Weights of a small mixture-of-experts language model, trained from scratch on English Wikipedia.
Size: width 320, 45.2M parameters.
Experts: 128 experts in each of 4 layers, 64 SwiGLU neurons an expert, a softmax router.
Training: a variant of Muon for the experts, 600M tokens.
Below are experts of layer 3 (counted from 0) of a mixture-of-experts language model. Rows are named router (the router's row for the expert), gate (a neuron's input weights, with its number), up (a neuron's input weights, with its number) and show model dimensions 160-239. Each number is 128 + 32 x the weight over its row's rms, rounded and kept within 0 to 255. Numbers have three digits each.
After each expert's rows: "gets" lists some tokens that make up at least twice as much of what it gets as of all text; "mostly gets" lists some tokens that are sent to it at least half of the time. This comes from a sample of Wikipedia text that the model never trained on. Tokens count by the router's weight.

# expert 67
router:138116142075120153083090086108158138128163112145149150159128157161105105128104142156094124125078086152159098130125178115156125131139071126181075103129133165141191132097114131118138122139100110150158091135141137147176147127101093164108054163
gate0:130124142143091148156115113083110036104115100118084150119174136116092100088133155137102032177091069097173091138172094123140098099131094146127107135147136111127122125132188100176124139165121144095110139101147133085115134086118116160106188070
up0:118097116105159153081153123107143185178088158108138062110126107122158114113118040129132151093129207064082122159123124129148117144112135094120131112111098152117091125144109114060153145130141164113060056102122136128117199147103180174124123148
gate1:094107125140138115174086147135089108106155097152144160168130133068103174123128141111166075135120083140140144123106110125134165176130090105198126172144115121117062125167163125118125089137195080127129123175105100086096101083117145109085128164
up1:104108137077130111149126110173154116103117105103144161117119135112050102106102080227063068129103118097116151126158082072121137167188162057138140042127144129086103161147162132152158118137168096126052126099134138113093089166075115136078177130
gate2:142118108186103175148156136078130049174151148089167107175137124128120155127149181135132140162102133150104113071182092144151147174083160119092148100128128151075116107116156171166104162169188102156159109124106076191119089131131129164149090170
up2:120092132102128106125121150143137148111114130129108167173126136148122092164116097130154121111104116079100104086152122095120120145148101084140087099189129118121094138038127114106098144132160088161154120180149114134070171069145158190150047102
gate3:137134147132122123139123128146110097117156114092167186079127099110119092139185101212085117111089121095135148142111108150061149177141140096121123132136169134114062105149131177170217140111139142123129158180129086138150199081140165101076153130
up3:117109129137127129138093170074171135119171117116098123055099106167163108170195152202089141108125173127098157139079114117120143163163179122141169167191124110117085141182133178096192136105154170134146086161136112133164166128144143112093163104
gate4:124192135132174137150144089098095104057122107118118121109110159119086121096159109096111182071095148116071149151125114105146150107141144150153099155146166174101127157154078110142109090105082133136097116102150137131113095153127070091084086168
up4:140104125116123103098072172135161135203095124089140191154129088125133137193119171131132140182102119154201155134153135160146119160140130192155099096131070087178114038123136119138134153122111191119150129145084185111121150119115145135129221142
gate5:114080127132104108187149149093159124147150143113104128116134064115077151160105130086100123143089128151155123123100198106095084136108138144135162128055136088117177135102127082130091093090173156136177126181167149169094148128142162132095050154
up5:195177133124171155110132091186121100079101144131135137112079142143122139147134132102074088134180127146091160157128064129140123146106100123155107143161113183168104104118121182069082104131139068132128157113122139090149108114112167149092146097
gate6:189171186115079126120081057101117145169127144113146134129106128156093122088166079139129106142150105102083121116111105129136142075137122099111127038114156095124109113076164135096147106148125104149108167169154155073161149055146172131132166155
up6:134152156136102129189149195064161151144150175119121117093081107127082063142141150113115149099115146155188123079172081124108142110202101145122133063092125143115143146074167125171099118106149159132080152148113103123145067125115115152065170147
gate7:105109195128114136163165068077135145067120184149104126146101083052156162102121095114167150144108197142125122134071152131093112095087125175077133090134097163102155176140126114086117150160140106123080126086064093148072108146123115078163115128
up7:169133132143149141117096154106187132103138224127103096131153128170126132161103127104120063085121128135128104162161048146149119062160161180136161118129117088168094125117122095141134149130114152164142159130154180132136144122105113140148140168
gate8:134151109110065164140141082082178118158113136103176104080155140181178125073130147078115123110151127179170101119082112120137087138159119183089101146093120139095138091119159182117100106152124081122049156109086106046091116074136108090145151192
up8:126208164123123105147162117132105118111174199170120144130096113099062097089130111096140120073125110145090119188133178116117177087140107125101172134091103180138126146104154065059115125133148118162040135180130149109175153116120119099119074094
gate9:081141158163136120137121161129183139158178130165133157147119122144205155126128133108119126057141230126146121109153109183196105154122139165132114080139151144136073087139059147131150141064129069111071114141125148070150181170118138144113152154
up9:082127168158136146158115146137119104117193140126103079105118134184122141130147141126145087055173155113155190127113116095096142039134100152148167092136125129140103123089121131124161151142106088156076161213130150077171086147077097122164088126
gate10:136112114158135124122125111153081064106116165144175153165165111147111126109151081162147099118151126119165181144141099178054123155140099100127118118099104163116116132154086111134116147158133098082129077187128114159061151101106119072153125082
up10:145149140120097145175171125081123114128150154107135139095163128126108165160087134140155150155162104130109088169092179117106133152120159175118115082225098139122141143087135156174124097113171124115186110102136154099126123152093107120156104129
gate11:104116096138137104160076078178059135029171150194114103108167106121138103115172081144146132087143083121064094117149126134141166114145121104109099140148156129162163138164141183162169084140123125132119086090085128129066153131172179105136129157
up11:112081169150067095138079107149092155081097116134110106125124146193106121145186187123120158169132150098104152097118138148149123140148140087094135124172178147135150130094170181150075092160079144091105121083128157126141151100137197153161109110
gate12:082129152108133160103130162085085156177085106162138108166186155146167096094123151070138129132102122163179106098135162157139103123152134108111124149141139127109097124111099120137155145132053108157126147114156103152153145143241107115111165116
up12:127112160106139173123088145137143109141063143131102171141151132192144151135193161132101135122123163110113136104094137111114099170158111115164098078149183115150093098088061184122167117062146110133107109130126071093125176107129147114103129073
gets: " 18", "1", " 1", "2", " 2", " 3"
mostly gets: " 6", " 18", " 15", " 7", " 16", " two"

# expert 101
router:156132126126149146098086103137131098099125145132142161140137123150081073144100136147134151181108128160133128165121150143094155159190103140123099110134200147090171094105112149093143112100110112144164040088143149155205135149134117158064045137
gate0:113080135129132154071080107116154170127156128148122076130153126127085112106109121050138131112130128146090111155108131071143113076165094102140140119119182140079195113175140105155138117133078155122122142057184182097167173068132152161160069075
up0:150146110131124084061066116159168144146126113164083123157124134101108094189133094083108126135085129142135155172138101069175135086106140110150097137094153140138169107178216116184141171094105115154088145094100157069124143042091154145127063124
gate1:149135160150117097173132096163139096149142047092096183040100158136112134180070130121127066125165151124131111122148125133088107121175094133133178131111132128173116195205222122127113220116139110116109162152149134065151090144118140153125043130
up1:127126169132134082145093091128086103153121100152135147146109083177062164173141117160139146091111113069153168122099088143127157128079138113142125135151025118177103121079105151178145169194160131122149118160112088094082156093129164171104100141
gate2:166141111193139099116117141144089119083203109123124166132120147074109137164086085051096111194053116123187128126159121104138190114163083130153149187138133154178130110103143116114162109166177107120181156083159089155051117127108105183154098096
up2:159161102155203107126174155134086097169150101127091160105130110182106140127100126125097118130146103137154089129150145120102125152121115099134111089096143139138108077086104041111109173123116118118110132160066135132110165147114121184091165116
gate3:124112110134119107154150083116141123097157115125152105151093114079152147129140141151125177194130147091246127175131145144093108157128126088175100098153165154090086140072110126185145124203165131146119137123151125152121133157150148163152118125
up3:082073127137099066139127098135170162093152128149142134141075135066100192105166120118126138127147139052178158140127132146095105112121081126160097105155152124107106181087178117118122095151151165153121138157124104161109087178088167171201089084
gate4:143112110112113140147105119117144112124186111116125169157131111099145151146122137125104140100112104151166119127152111147105143125165119166112142146178149108156134153154137129179123117149143127097169114130128093098102087105126155166097112125
up4:127104107160180094103150086151125140146134123156086100190113064141107158141111118123219080141116074184129119110162159110109103104139142110082155157129040162180096158162157121133102149116146169086110167136131142108093076108125170069121066127
gate5:143073119082077099156123103167163144125111079192202092112100141092119124123110082157127152158110105064083166129176096192171130109150104131130077046153152113175127162138083143070118178166141108092154115125152135145133133132135148137122130119
up5:141095107110111110173201173160129187105070071141137144118172093111132169121159130081100084198082146120150176178159054111163097105115113110122135066126204074153135120135131126097119161167150164177093123115160176162078118144126177104114110111
gate6:107129153097111194099134081117134127124108159142123157131106124174147164132134110106164121129138141088145131073117123181145100166171178068164076171161139117084094184127087134140123154141098171145176079140137159178170085097085093165098115105
up6:121132125134089133134156174141146176104120074101138144099158146175163111101139148139111076110091139155160134098088149149075179128119178129188106116150127090175109142117236168143095168113130103113108137147127087089126178135146105089106158156
gate7:152087144103140124132151073126231173132167130120121155107105107127136178132173118118124176151174195127127197140049119084116107095133147156170122095221100082074170134138140123119126104106096115114156131102159142130201147109167104188133077094
up7:185146125138113188124112119144085079102124135145093158163177118130095129090099122173090100120093128167123025157169113122148103118156070077086184101128159145150147115124081145125060190174107139122110077147160148099122115150080200078140128150
gate8:183144128104139135145128129124119111129107102117143138127134142098100066182098139084161105124111135155138112158126139129111101113119152080179152111139151140142148108186186057149086184111130184153160127141121157087182145151088131176136093092
up8:132072113096134102099141074164108128169102041091156095166149165126138098097130125095168146192088090135115053109105131157141136135127120091135096113084195107091107135085160172151053158163178115142137105120066101151083152117114109136141103164
gate9:116115131143112143122149072150091119123139084126201131103176166161152149133112120070130117045090121156153149080167202198131228120077123110120165113102192176077082102052096126080077137105079148152169169081103112166095134148162160081112127082
up9:169139154099127170120169151129085128168127177120075147144105154129092154132124137157090119195083126062103118210142125136134075153146098161154099155168172112154108113161141189127171080177196151159064119152198132107145064110130098150111170119
gate10:180108149161097137133139130152112168192137154153108165098128156097092117168198163100066123173139161098093150108117131123121134118092098107164064163163177104099139130146109120158151091134091165170109177104148172096224155143154119168100149109
up10:093078063073101142116139122092164130126133078111125093133149110173132074100075149125171175084154119166155123116202136196127120104212182174124133106118090167146105112096131150134118136172129167132130147182181100100136153059151097204152167127
gate11:061139113122098132127154163137173055137123188121113112075093108157157105137149098141122123105084148086105159038064092100122140127138102127209174128120093077136085170159151147143114148128104121165080137183153129153094165143124121173139085143
up11:118136167081127103116214101152135156082143093112061133080063138178149085103157111194079140118138066139090128109091121136100124101165088157189144094125113114176151145173106115125119128160089125132133042123114123091147143145207141193129112082
gate12:114162152129127148126185134098206100158155177101116123124081129135134110115160097158144109107096140124133155130107136120132120113147125137089113118127127193127090150148189116099080117139074082099123151123138105176112149128087087157132170115
up12:145120115125134108152161128149096131083138118149203117139137151127140139105158201064133129179152108174121125128123113104090134119189101135170102095086147138143182126120097158180169141139129131210110153106159095101140089163225159129124076219
gets: " of", " York", " University", " County", " City", " in"
mostly gets: " University", " United", " York", " County", " States", " City"

# expert 53
router:066117143110114174090098079138133096110137194126129132156151154165108125149112164134129116141129123169128141144114150144103124161156097148136120046143188161110140121096119131091214103164138157110168034119153161133165148135085150117100082144
gate0:171121118125137160142085116209137091132106109122115174084141122152167150127105153157091191121152156141135118127146110150151152159148108094147154137161163078099189107079080126125103107115141138168145098092108118122133108103139120124112170166
up0:144118087150121086097111143131136123093108153129140097178209167135123147140119113079133181129111099102121055129170163150181134137148138107103104117096133126089146130090116104084058110152129154108102134098100075138118117176162084156137163109
gate1:154164122139081180109153162189126110129109148172149114113139123125155158077122118161089101082121195082104108198106074169088069141115098166133093121105105135175182139143152161107108153097143142111109103143170174113170127108162139173098123159
up1:106087163155100075121111089072128156140114159141166177136142112111153039113110129034176146134137087173076089156122123109151173110142110125214113120126122140151086118138139143161102089172065126080065123080152111171162135142159086146141146137
gate2:164159095164137098138118120122161152102170125108147110146128088114070119169174192118072134124149099076110084088133101112200092071092136146142116126206115061126160116085162213123132196129161097131147208110138130091074141135160157134112157151
up2:150075128100148072095112129166142126128132207092137131101132226130121091127088123128143162147124217090218130134062153129164140159137108123152194173122072144126085160158120148120124084129118179133142140124082120156152114092100134160087141178
gate3:082147117169090142144149122121129157184097145154151140134178071140120149113183098126113173164120107124056135094149160101132084147116106122103124089166173101090117183175113080063211103108165097130132094120154126151044141156115116070163089138
up3:097171164141164154144111118141105188124154111126126137149121100062185160161109107192101095149138128138137113135109130110125120172112122185100180049076140145130141147148102161125135078215150132136162121110127121071126113102075154112087103167
gate4:145134139147077117160131134156094096168129075175109119136116124107160156163134098147164082095085086121201102134100144116086125081144113125131137101089147144097110091086177143122203185154154169127161130174063152082116165121092094131098151128
up4:157141116137103087151089162108092130122150116113107149180141155111157114139121140102176127054079149107161148095067182130120105153133148113093151089151112095069116120121168113103138204113180129114125089099189131103114179094089090142085092105
gate5:141112111131165112130210138105137145139141212135154135114151099127215098100169185098156110107091125106118147069115150167148144156123101166121114147127088171127066124164101121132137181076149073150125132171140125145179147138151122118164055108
up5:152162113143149120138158119153137177099146047093141171130123096165096133153094076134163153148104173123077094179109151141116111085087141074136158134121120120106149125078159133081075106164093138088153103103058108158089109113095129137082116115
gate6:067110105065157128103143120130128115084077161071068093135113173135143123183133156117089101127147142163165151060166156141162113133161131134130150089115151110124081133165138114096188137162092137109134104138122181092135209122100174139159142155
up6:097121181081158157180143142147117128106127108102158087143099104090135142092171112121123141093145157098113143130071136146071156155136151183087132140167089120106101141120136152143105127140108095117172123147114075173066108128176103180140158151
gate7:128113168094103112141190141105147133092138097134151130108097131133172114113116128176138087085151168138114119127127150172112107095155177117174171095214128134084134111082132078114142147162130081176154077075171182131136101173101095150122159145
up7:166144093108132112136085121191092104123149151146115147182131118133151113149165133116078164084173106123114082114107113122087139169119152110131093146074141110169150197103114114126120084146153138092162105118148116196175170066153134085117088129
gate8:148083069118130129142161173125093178094144141125105168138190106175173181117164150068179133171152126142119118037092135150192085091106167069079135155122106155146122140096095089153097115090203148189170130153113095139073128129164128152097107162
up8:193085131103102132164128122133166070160127083143128127074107136071129108165112098142163137119096163139207111147142149121084186131163092119187112136140136177164142125138124060125173085141121151087071113082129130114140100137122114206111148168
gate9:106126096119129158162105158125141118158152095136133122096132125106176122228098085164104136128094083081067174133166116161142189086153155130116111167128134118078127109163150131162139086156133103117128105117107100164138100099158107159090139114
up9:173097103144207102111120144103108116119143143161182117156198067099140066104160103136154096168127124127187159086159129120163139114108117128115098147141143197139102118127161116165142138160085129161156199123130148030112134151155154137136189146
gate10:112169154156087162154044216166155140131136143148098198123113121097110128125119127149173116114097111134174153178090152129132101113104127108196124128105109148116144130086138172104125088087138139201131143148114150168084067177144089198136151154
up10:134140109099166155162039166096136025123139108090123160126081088139136103120154107140167158150076157153146140102119129123108126054138114096166083176127102075096179116083104152166116104177176164187137151101122139187169106152163101146114136136
gate11:117103077103173137125128078113118102089094192144098185135107118134151082144127160102123138113126096141119175107132151034123113083080107134129171140090156137111154132140132040123131144148127113142098120134138136137087224134134151105186129154
up11:106117111097103157153126093167113098091118095099136165130094140156116101134177118179129157058073183101140097139167114102100126066084134111126100117118121142203111141093124098142078176159145093103141126124165124108111154131146131143163205152
gate12:124128114144106135202161110136132067067183149133089143187102144134138120148110159135225141171213233111106130159124086146076164161185145124123134160136144172137166135116140140132101153122152130109138125184119122164088068131181139107171146132
up12:105143141122153186100126143121149138126156149138172169116189160128165161113148089126100162157155065121141135085173106153175142123170133091093085132125113104138149082197160119153142125157112155168201160100128165189195174138095113146115117121
gets: "°", " the", " is", "s", " of", " located"
mostly gets: "°", " area", " city", " located", " building", " town"

# expert 17
router:149101117107121126110108064122152130134169157126165143167125173158078098166107156216120129114051127184136064191096139150141151151146078097181081120189121141127160112105099144123144146093125126170146111106155161162175185135120068129073111178
gate8:154131198084083107133081129139032118112109099134130154104139103131156156130127116082138089131174103112089144096165072166110147147149172119118127129114122142154095117189152078118140148134156127127123155177110142177121157126155146186192110130
up8:105126092132101121090140137157137131136159124152109119173080129148030121166130073112110129064132121163154128120097146144142152093096194111153102119113121145158127112086129132116067078154058078109081156101123192119102145082179065100135119107
gate9:106206125129130186117095130083121120098140149165118173126118116080164110100136129175089079171145112111146086138171090097159150085143080128089105144147110144081127093176131160204138150140099104151105177115119107175120169123110132135106200125
up9:182134121083128164180139144108169149090102061142145100131182048094102148170076080139173133149103131180127152203121100157111134114162151125137090097119094136085122084070165118174144080114111174169192105117096128100124109130156157085104135102
gate10:161153085162146090122086127134084103098161110132111136136132088134102209139126165132064168113170096082096161115115146081142201153105151079118086128114172114082199160087071054103122149130119169078112119103126141148125034157109119136080129116
up10:126124098182190139122183061207155168095156130100123118152107162073137073173123137142093143101126098115170164146153144151125164145175073131105115158202061145101084160124107158166154156134085116123116145097151128120124108197133118140110090188
gate11:106140178126126053131125129156136139118127179135156109064092104096157168160139163131099107111105156178194127104078130123111140124119156121178163096081130164155096144074108178092125119081086200167121101182208129144116138157144128106128013185
up11:118136158126196118090107117102177144105125143145154134129153119102118160150173078163114075191112081110140100119125135123100206137142134121126052129165103080117159114156138121136100164135224121142115186127141156126109147169093208159072177142
gate12:099151051164141162125142027173106101127150150130122104136124189070118157115102167129122094108156125153118126133146121162098110156180137153122163126139100147064090138111121095111076154133060080160088122094107123120103146147149137067134126139
up12:118108102077170147137160097070203142135169103092083101140085095169149117147122101131073093116108112175086072081105102134139195136169092050145061136157121164132172112117118152133171122159134132140089105127183107145131158118145123170112142141
gate13:109144105152172148148176143125173118100079145165057115120140144161155120118164124137132144193132108061187123072096111083114156064119124138105126110115135175143149124127134132082121166108103101167066164156095157143114185163126120137107189093
up13:118115086092144112136153119139156096120123170197077080141126162134171152070115067118145132154128161081095141169115137104178130148191149133088174012131111134100087096138114155158062076092158081102132226132121142177133241098128103171077157111
gate14:077133135142173140062137073042155166148142168172163103134161096152197156090140131081093151129131098145130115097156149131126154156084129112166129165115132140131127129148165162142138146144145174137059100106170109039127131151093113159089075129
up14:113122084161115171140116137150122079156123125159113140089121198064110184111098123144123134122141116151091166134136133150073140193183157116077127136146124116106154139092090086106123129122131205110117174115076140124133138133146111182093131097
gate15:099111128137129181111136065107097126113140127118156038122121096137136112154153153081159166138137079184144103133091111143140134134060135111124130136046124113075165120095057172144094156199091169062085151082128074105110163136092168152092110186
up15:122170118128109114086153079143099102120150144097175080162136102150151130096117116060131112108121081094044134091094145098111142082142151128120103160101127180146115173161107156157113166150136172106112118161106102148154161156163131146140137160
gate16:068135107106122156128119138096141156190138110160100120127136107109102099137111156146129076155189092126167132115108113129108131122159082093165156148085125093166079086104167071154122132146098152135155120060116122101154142131164090124137191087
up16:097051109101130155139132154123113114131146105155105098115071171138087065129120118123160156150181135118136125146130142128114103190142092129126151097141119067115091116061173095153220116125119146113112140077128139205136156061141131157143167117
gate17:091123100107142156135095123204135146128161148126118175158124105132110134126066190108055119116140145179091120192139119072134115135172123119157121097152101098130158111127129168109140106162207077140153151168190130112094117101149182136063109163
up17:065134153155137167120150175101131102131156140119084144112159112111159094123179224145157127142071135120150061136155081115145113122095125148062069159170134159146134151178147116154177181105148118080064130089092093143145119090158126164155168125
gate18:127151100110133180061161143136135149138127067088070121149143090144084165135122118140104095124183146144179122139143139177117181192115133126137190138111057118125135139095108155112148115119120135159103129139122159090130214140110114091141115130
up18:086126112119165132165131157131158114108145119107061201155133155106123155077154139072108119108152144118129141182124147145102161142141121203094255145146132175105148135149110164139086094166138104187132134107073157116123141152100149181108098103
gate19:195093144140111128172199162169132108120131147166090077086128145138131128101115092082175074135089156189105091107150098136103131106102095154159152159104118154147156082139123147105069174200196140124086097096165136096185094133097098122117091061
up19:108145109117139122078071154145172148150129080174150172117182096115110140120134140166104090113152117119163149105162186119133147169126138179083143136168218120177102103086158129130161130065087104123097195112076094128104132141162194169170148191
gate20:167127093151087084093116121114189155134085107059168126126100125148081169181127124138135124184119127071119156136129129090136147099164098115103105094164158031171108121109147098101062123125127126096142157148110155139164148087139173103148133080
up20:192112153076161098089104126105149151189151130108089138143133106070066141134189141133121165093079113110159109188165161138107079095131137156069083133097129130121145147120115125117107115071114158180131186100154176155121124174142131150134086104
gets: " of", " in", " by", " for", " with", " at"
mostly gets: " with", " for", " during", " against", " by", " from"

# expert 4
router:119113113122065110085106089102165157118169165119179136126176208114077108201094149165114111118151155128135125122066188095164209141177105143136123125150159170107163131144136102152163156118090155147123152098147163122151179153107099123082066177
gate8:216148163216100143125115113106113113148127140145071126132137145203081124173130143134031125089144102128112124108087176155103103080116077098167131085179168170163081122121147174109128145158102115039163154101153077156157158198132119170141093131
up8:119039156124143143143089143224109129157175090129159143096120114125162125099154152123211109143139130129088158111090135146125108140134086157113122098122169148149163142092125151156114176154150121189121050037141093113180084199162150176111162130
gate9:104133142138153189114038107108132152141139148101185127117100105188129083170126138107122112160084111172143136089108155118119139118103130156115079164154117125167146135136149144126155126145048078143135111114112213166088155101122181208118105127
up9:149127103088149185164101109166200094123113124101132182152107097162137122126084078126175108087084159164142125076150185098115170123164125106113087108136124203168111183128129089138112113038079084145126149193106158138124154076123159144120116178
gate10:145142148158064128128149116110134136163118149137132183129142115103111121116142115198153128158194130189138173112106140116079124149094153170083233095139079163108132107121117140093108133137101089154119157125059162109160187173094131105131129125
up10:147107078165124116090136183112231121151104169132136103128098160156143126144128133110172084075110194121139154139127083080080120120137151098130098173106144050177134129095118147168081101129094153153090140108179097135149076085131122177110049142
gate11:096165172127137115145167075135150128211177114100112124192096121129122066103127139132107140106154157140151164097144120107109119089134130145098117084151149136126128145139099109099106099127130144139106091165168131162145092145132090120153115160
up11:162121115131146124157116134113096125099127126086193170147085141108146066126157100123114158124158093114179098179145121159142156200143127102182138100109126153106139168118213148191142119076117157121157139124093108100121124063177130139132135136
gate12:155119214144105130181149096136181083089139064184152101081190144175084074087112096169115198136140140148132101070126156063140085090107178149195134080117073144123139139143192141219107137144140152122094124142122158156158131067116086166150129142
up12:159069172086163075153114134112125110112121127089116123124124145178112126105104145179076160137091093138120123137099101138096152102130128126139115096109106129136117115073091142149127187120178127129169167128143101108148105101125161132156121171
gate13:146089053131164114156135089105128130119090138156097131132125162136114147126141179082101146085133127117107160125124071095131141125144139118115148165122148119172124080091142147162125118202130152166113175156095125084127140121130117091109143106
up13:184121173131088146161146140119113163131190090203187089111099133114058148152103089158070196105138107171168143079180159178145063120106123116102069099175124168111187099169141156090106148127110098155148129079162156135166171174144155147145123096
gate14:149146111124155149108188169113099095178075129087164147154124174143081116071137114037136121153158108119078132148133109110083158123093123071081096153148137114153215120110131128167171165115141126168129124155130111132128118084117131150081143080
up14:120120122066164145115196130136138101153162109147151092148158155124101201087169114153128166195134106152149132124151171126115192085115205163119089121120177132097132076105168163177139182095152110166125101131129109152113139118158142155161138073
gate15:106158061106129169117125088082077091151156142081183195130140104139105143145131112146180149153117139140110136052098145142120090123118121148092120145096135103115217127138156172103106158175090126173137155118090116114129129080138143106068065145
up15:106153135124155071089120159077178135147111157134120189112146175134116144130174147079060125168089120185151093110107150096129119087145137071073110110143211078062087102129106103147142155089114106095120132167136122144121156141179135074080076102
gate16:163156185142107126156146076143138147090163161120153132141099127100083152132156135119177069115089115185146082133087131088148071130127144181124101116167091108091135111127152138137095065183109075112088180134126129162160197130149098108123112068
up16:128128082134136159136119130149094157099102094097145136146096098153204118117168098051135168139097140085093144163163102144139092114077099087126113103169173157137186162124082105071153105143161081142142136088070136154125161165068127151142146116
gate17:147116095128075101193155149195112164149099063114095100166084067130114203096146141151133151163082117099125061097116091120174137157171118114165181125169123149113076120149132180148115175138131091135137121096138120159131137088208146110124169122
up17:138151133092146096145110063083092061121145130142052087194121077108072173183102119089182123177068154122145101101100142169214107095131110163153115060077128105091090124163171127146120105102106097134091150136129166149135130069153128119166087176
gate18:144157164151126144150085143097125184141064113187157127111112125081156147104140126128128105129143068071140066094103148122115113165099125082089174128088122143082097097044116051127118115135108072068106150155104182182045192118143073104134066077
up18:075143086142149120123151146136185159136176130074070134141105143116114151170096138121161153163066109114140152209159097142146103183186125114111160116170148167100140096148145109094133118083127167115079126148125180138172128102179157143160151123
gate19:129141157116128106169186123108093108131081113139143111129156095139111127163097151155094106153131124097093128099149095157104121155063158183082061162166066145144087167109109121148159117150092169115103144124165139102118128119101118101098116155
up19:135129138153097064150131214095122133137126120087129083152147160150106232128143158155138099135147198114163103107073118144160065144150197162157146140159167159095137165148203132067073157120118098085150084129144071099154121168051177158160114152
gate20:104105130152123170126188115170148045147114128094186134150104174165197152090186174107161130181131121113117142132152167110132118132105088128084169168151137138165127123116111149137151135157125135090123174113090077164058044113111126125114120139
up20:108182097121102141173130107106125123140089125055124114096146136123172081112140116113066115148090182141212099124173137133173128122119124210092126162169088151085148134105105145100135099134150118049099180069131081139090131086129152127110153113
gets: "e", "n", "d", "l", "y", "o"
mostly gets: "zed", "phone", "ancy", "ously", "ted", "e"

# expert 123
router:074103095074098116105105128078148074116124139168145158134184150135065145141121123099128108117100140132166132119130177139175160113163112152145153127159178144111193143126129154078165119179116158167147144136151121137136136121107146106085069218
gate0:113120127152093112168185051113160118188080099177113145132179178185168104107137095163185148150134108181142142103161124179102113173131169071150120169098152065105116101116094143134139098066176153181113125102133045104086103088144088083103118167
up0:106138133073186098188146116123147117152150128148179113062150134138148181161104133164100193187107082094120190134094119135172100166134078113119080146139161146058085156113119098176135104046147150103163134095147109147135091152084171155124128167
gate1:178135138081114150157165120108150103136150101093153138187107160132130162130146154141142141181068161155152149135098176195062084118126118146187162132093134154117110118151114112130115042147177126099097149216091163170134098146137156110137113121
up1:122142147103104163156147135114091145102079087125102155116126092138140116113107132102138179166077171146167149118089158170103120190119133145146109085125171088136140098082127106155078135143064145118186102140153096165113138099137151130075137088
gate2:111088108065071129158102072163070146094108118117132145145117075180082179150069091120159106137069098158146113060156142118118103113120101101131116170146132124148134156175131087177166155099122109102052163200135159121146143092113183080138157109
up2:154096127185124122114083112148093137135108130101124091141122081140063115131183079101191137175099085095100162115151138154110134071151032097139134134147096141133101127165068134135152143165064134082119169133131146127106119157071142136110118131
gate3:196140095124130131140112138155113118171160068111134140088115106126121119103129161153175107146112154123107128123076164145151159165136100099110114077090121217160122115117121099114160127146168077165153123118113100086139150151170130138068137146
up3:086096139114117148128113072082133146153117104078108112113098112184112136123153108137128100139118109090104171086136058154038102162092088112090088167061150086137107160109123144082164130135105179140070131162073054165157098107127178152107118085
gate4:072122133103069097190077108119093139119177136118127149117160124112097127153126095077140161093144075122119170052139160105126162097131090117162114157120194081129118172161177096162136128157103116155162128067156145136145124142109141142165135093
up4:084079129205149131094108121127125137141188105135141056106117182168157136139116115141122116130171160131158122181152118091093135061195150133159108091091128137158132168112097160119097158092152123182198119094159135118093198093125162163108137131
gate5:141165053085091131143095109169199195158163138036126169164107116120133084075118155133125170147124117159139100153086132103115136189069110173110115149140143171183130180145110116125111120127104106091150069133080124119180203091174147145135174029
up5:123086164141162170125159105116117186084114133164134059116158122155159127113138135114155115150147104148145145128106125080110131045156162103114117179117142090088189131164135111138091087075110093135132139147182128177115121083174134090187121172
gate6:113189167147120104123152087124065112121109169089096085094083154171085100175075185143100142140089126148167144090195144174116072100112117149136135153169145141115136049037138149121104097116150102171143157146160078087165106128132108105142160166
up6:174107136139112062131166148130180097095078114091135151139164120104165165136142152152103115178121170070128123128152108135177175176100182149145105097094061130132086151153158107187077136100172114061107094133120175122153118086114090094158129110
gate7:162158109202107122117104071142097126057162081145044116121123124054155163092146116124123117118141059112151107098116138107134137136159152106108147107129128192097062157158082111147087092183142121163140139070132074162123134084155129086095128092
up7:125120107126114079107049129127100127177099086149171136052143130128127127109096091118147144095141094145170107091109111157173122119107146147165129073140134166108087113159074091181105176132193116114103132119143189123163073142146135105169157162
gate8:158138084139071098065189139124166131088110162086119148095215191153120135135139194180151100193179130129027119096129102122160150149066147099157161119117107124139160134121099152134086152126112131145111186099131116141079149138128160130145135111
up8:106139096078162141139106161147215138124142121080068126186030099136115170150097133065131097123125135108071179097120114114142206147217119149162145144149159082119128133125093104107069153126121126066182133076099202153121133191143077145116116132
gate9:142036088148143063102146089087103144077081112102190100121077075172150116127143144085163105135153111140142119075151162172104151158152143100117103180114114109149098130153159091080163076157175089113100085153119167115215154186131149095136097085
up9:118165145188138130094103084135106102166103116184109098097085091179102102151163092180050225111148121118111142140157148124151087145112095100060102124109146127099070202151078072134153130093122154107161138155124145190093165157105070081142169125
gate10:095165127136107109137145146086116156123167111121107096107101117180136153140129136098156095130096110124151141140146170098139076116128142111112176197105178144153181151173135165103090097078131200144153153147120188078141109097111146172115113124
up10:096081131124108183117139171151078107143209120134139108132154128178162187162088154158154106114167083130154113069159155140116086135119124141122180132126178139155155138185145112122097102171100131169172120145143175132142104137082135190114118142
gate11:113156109109159156132089108212205088169150133149127114100173077138133094175138149163084103129119101058069213097148182136108112108122049084151074143137146117160129136099065142175080174119082163155123160138156150123146154118145149135095160117
up11:166138120139103157118185087099100138088095089100129139178067127142132168105126166155124133155087122135148145133129078154144127158101084173128100070070155195089109123144127112136093158118165062133127146087127069133126090126123056155138076173
gate12:089118136091132122133138130060081123098138158184147087184137111135171124133145099133081137127155079099151148091156146125153093160099120156073094147120160181105078102088097113154160120164189081068111130135134125169108109125163115118141058142
up12:178153178099081139095144161080144143138116128167117103187171154123127095087123154148104126188111121126105169097067085054097059090124151174169094195135179130137138094183133106138141121152099168119073161101144133075125083129140116137114065129
gets: "a", "e", " he", " she", "s", "ia"
mostly gets: "a", " he", " she", " they", " They", " York"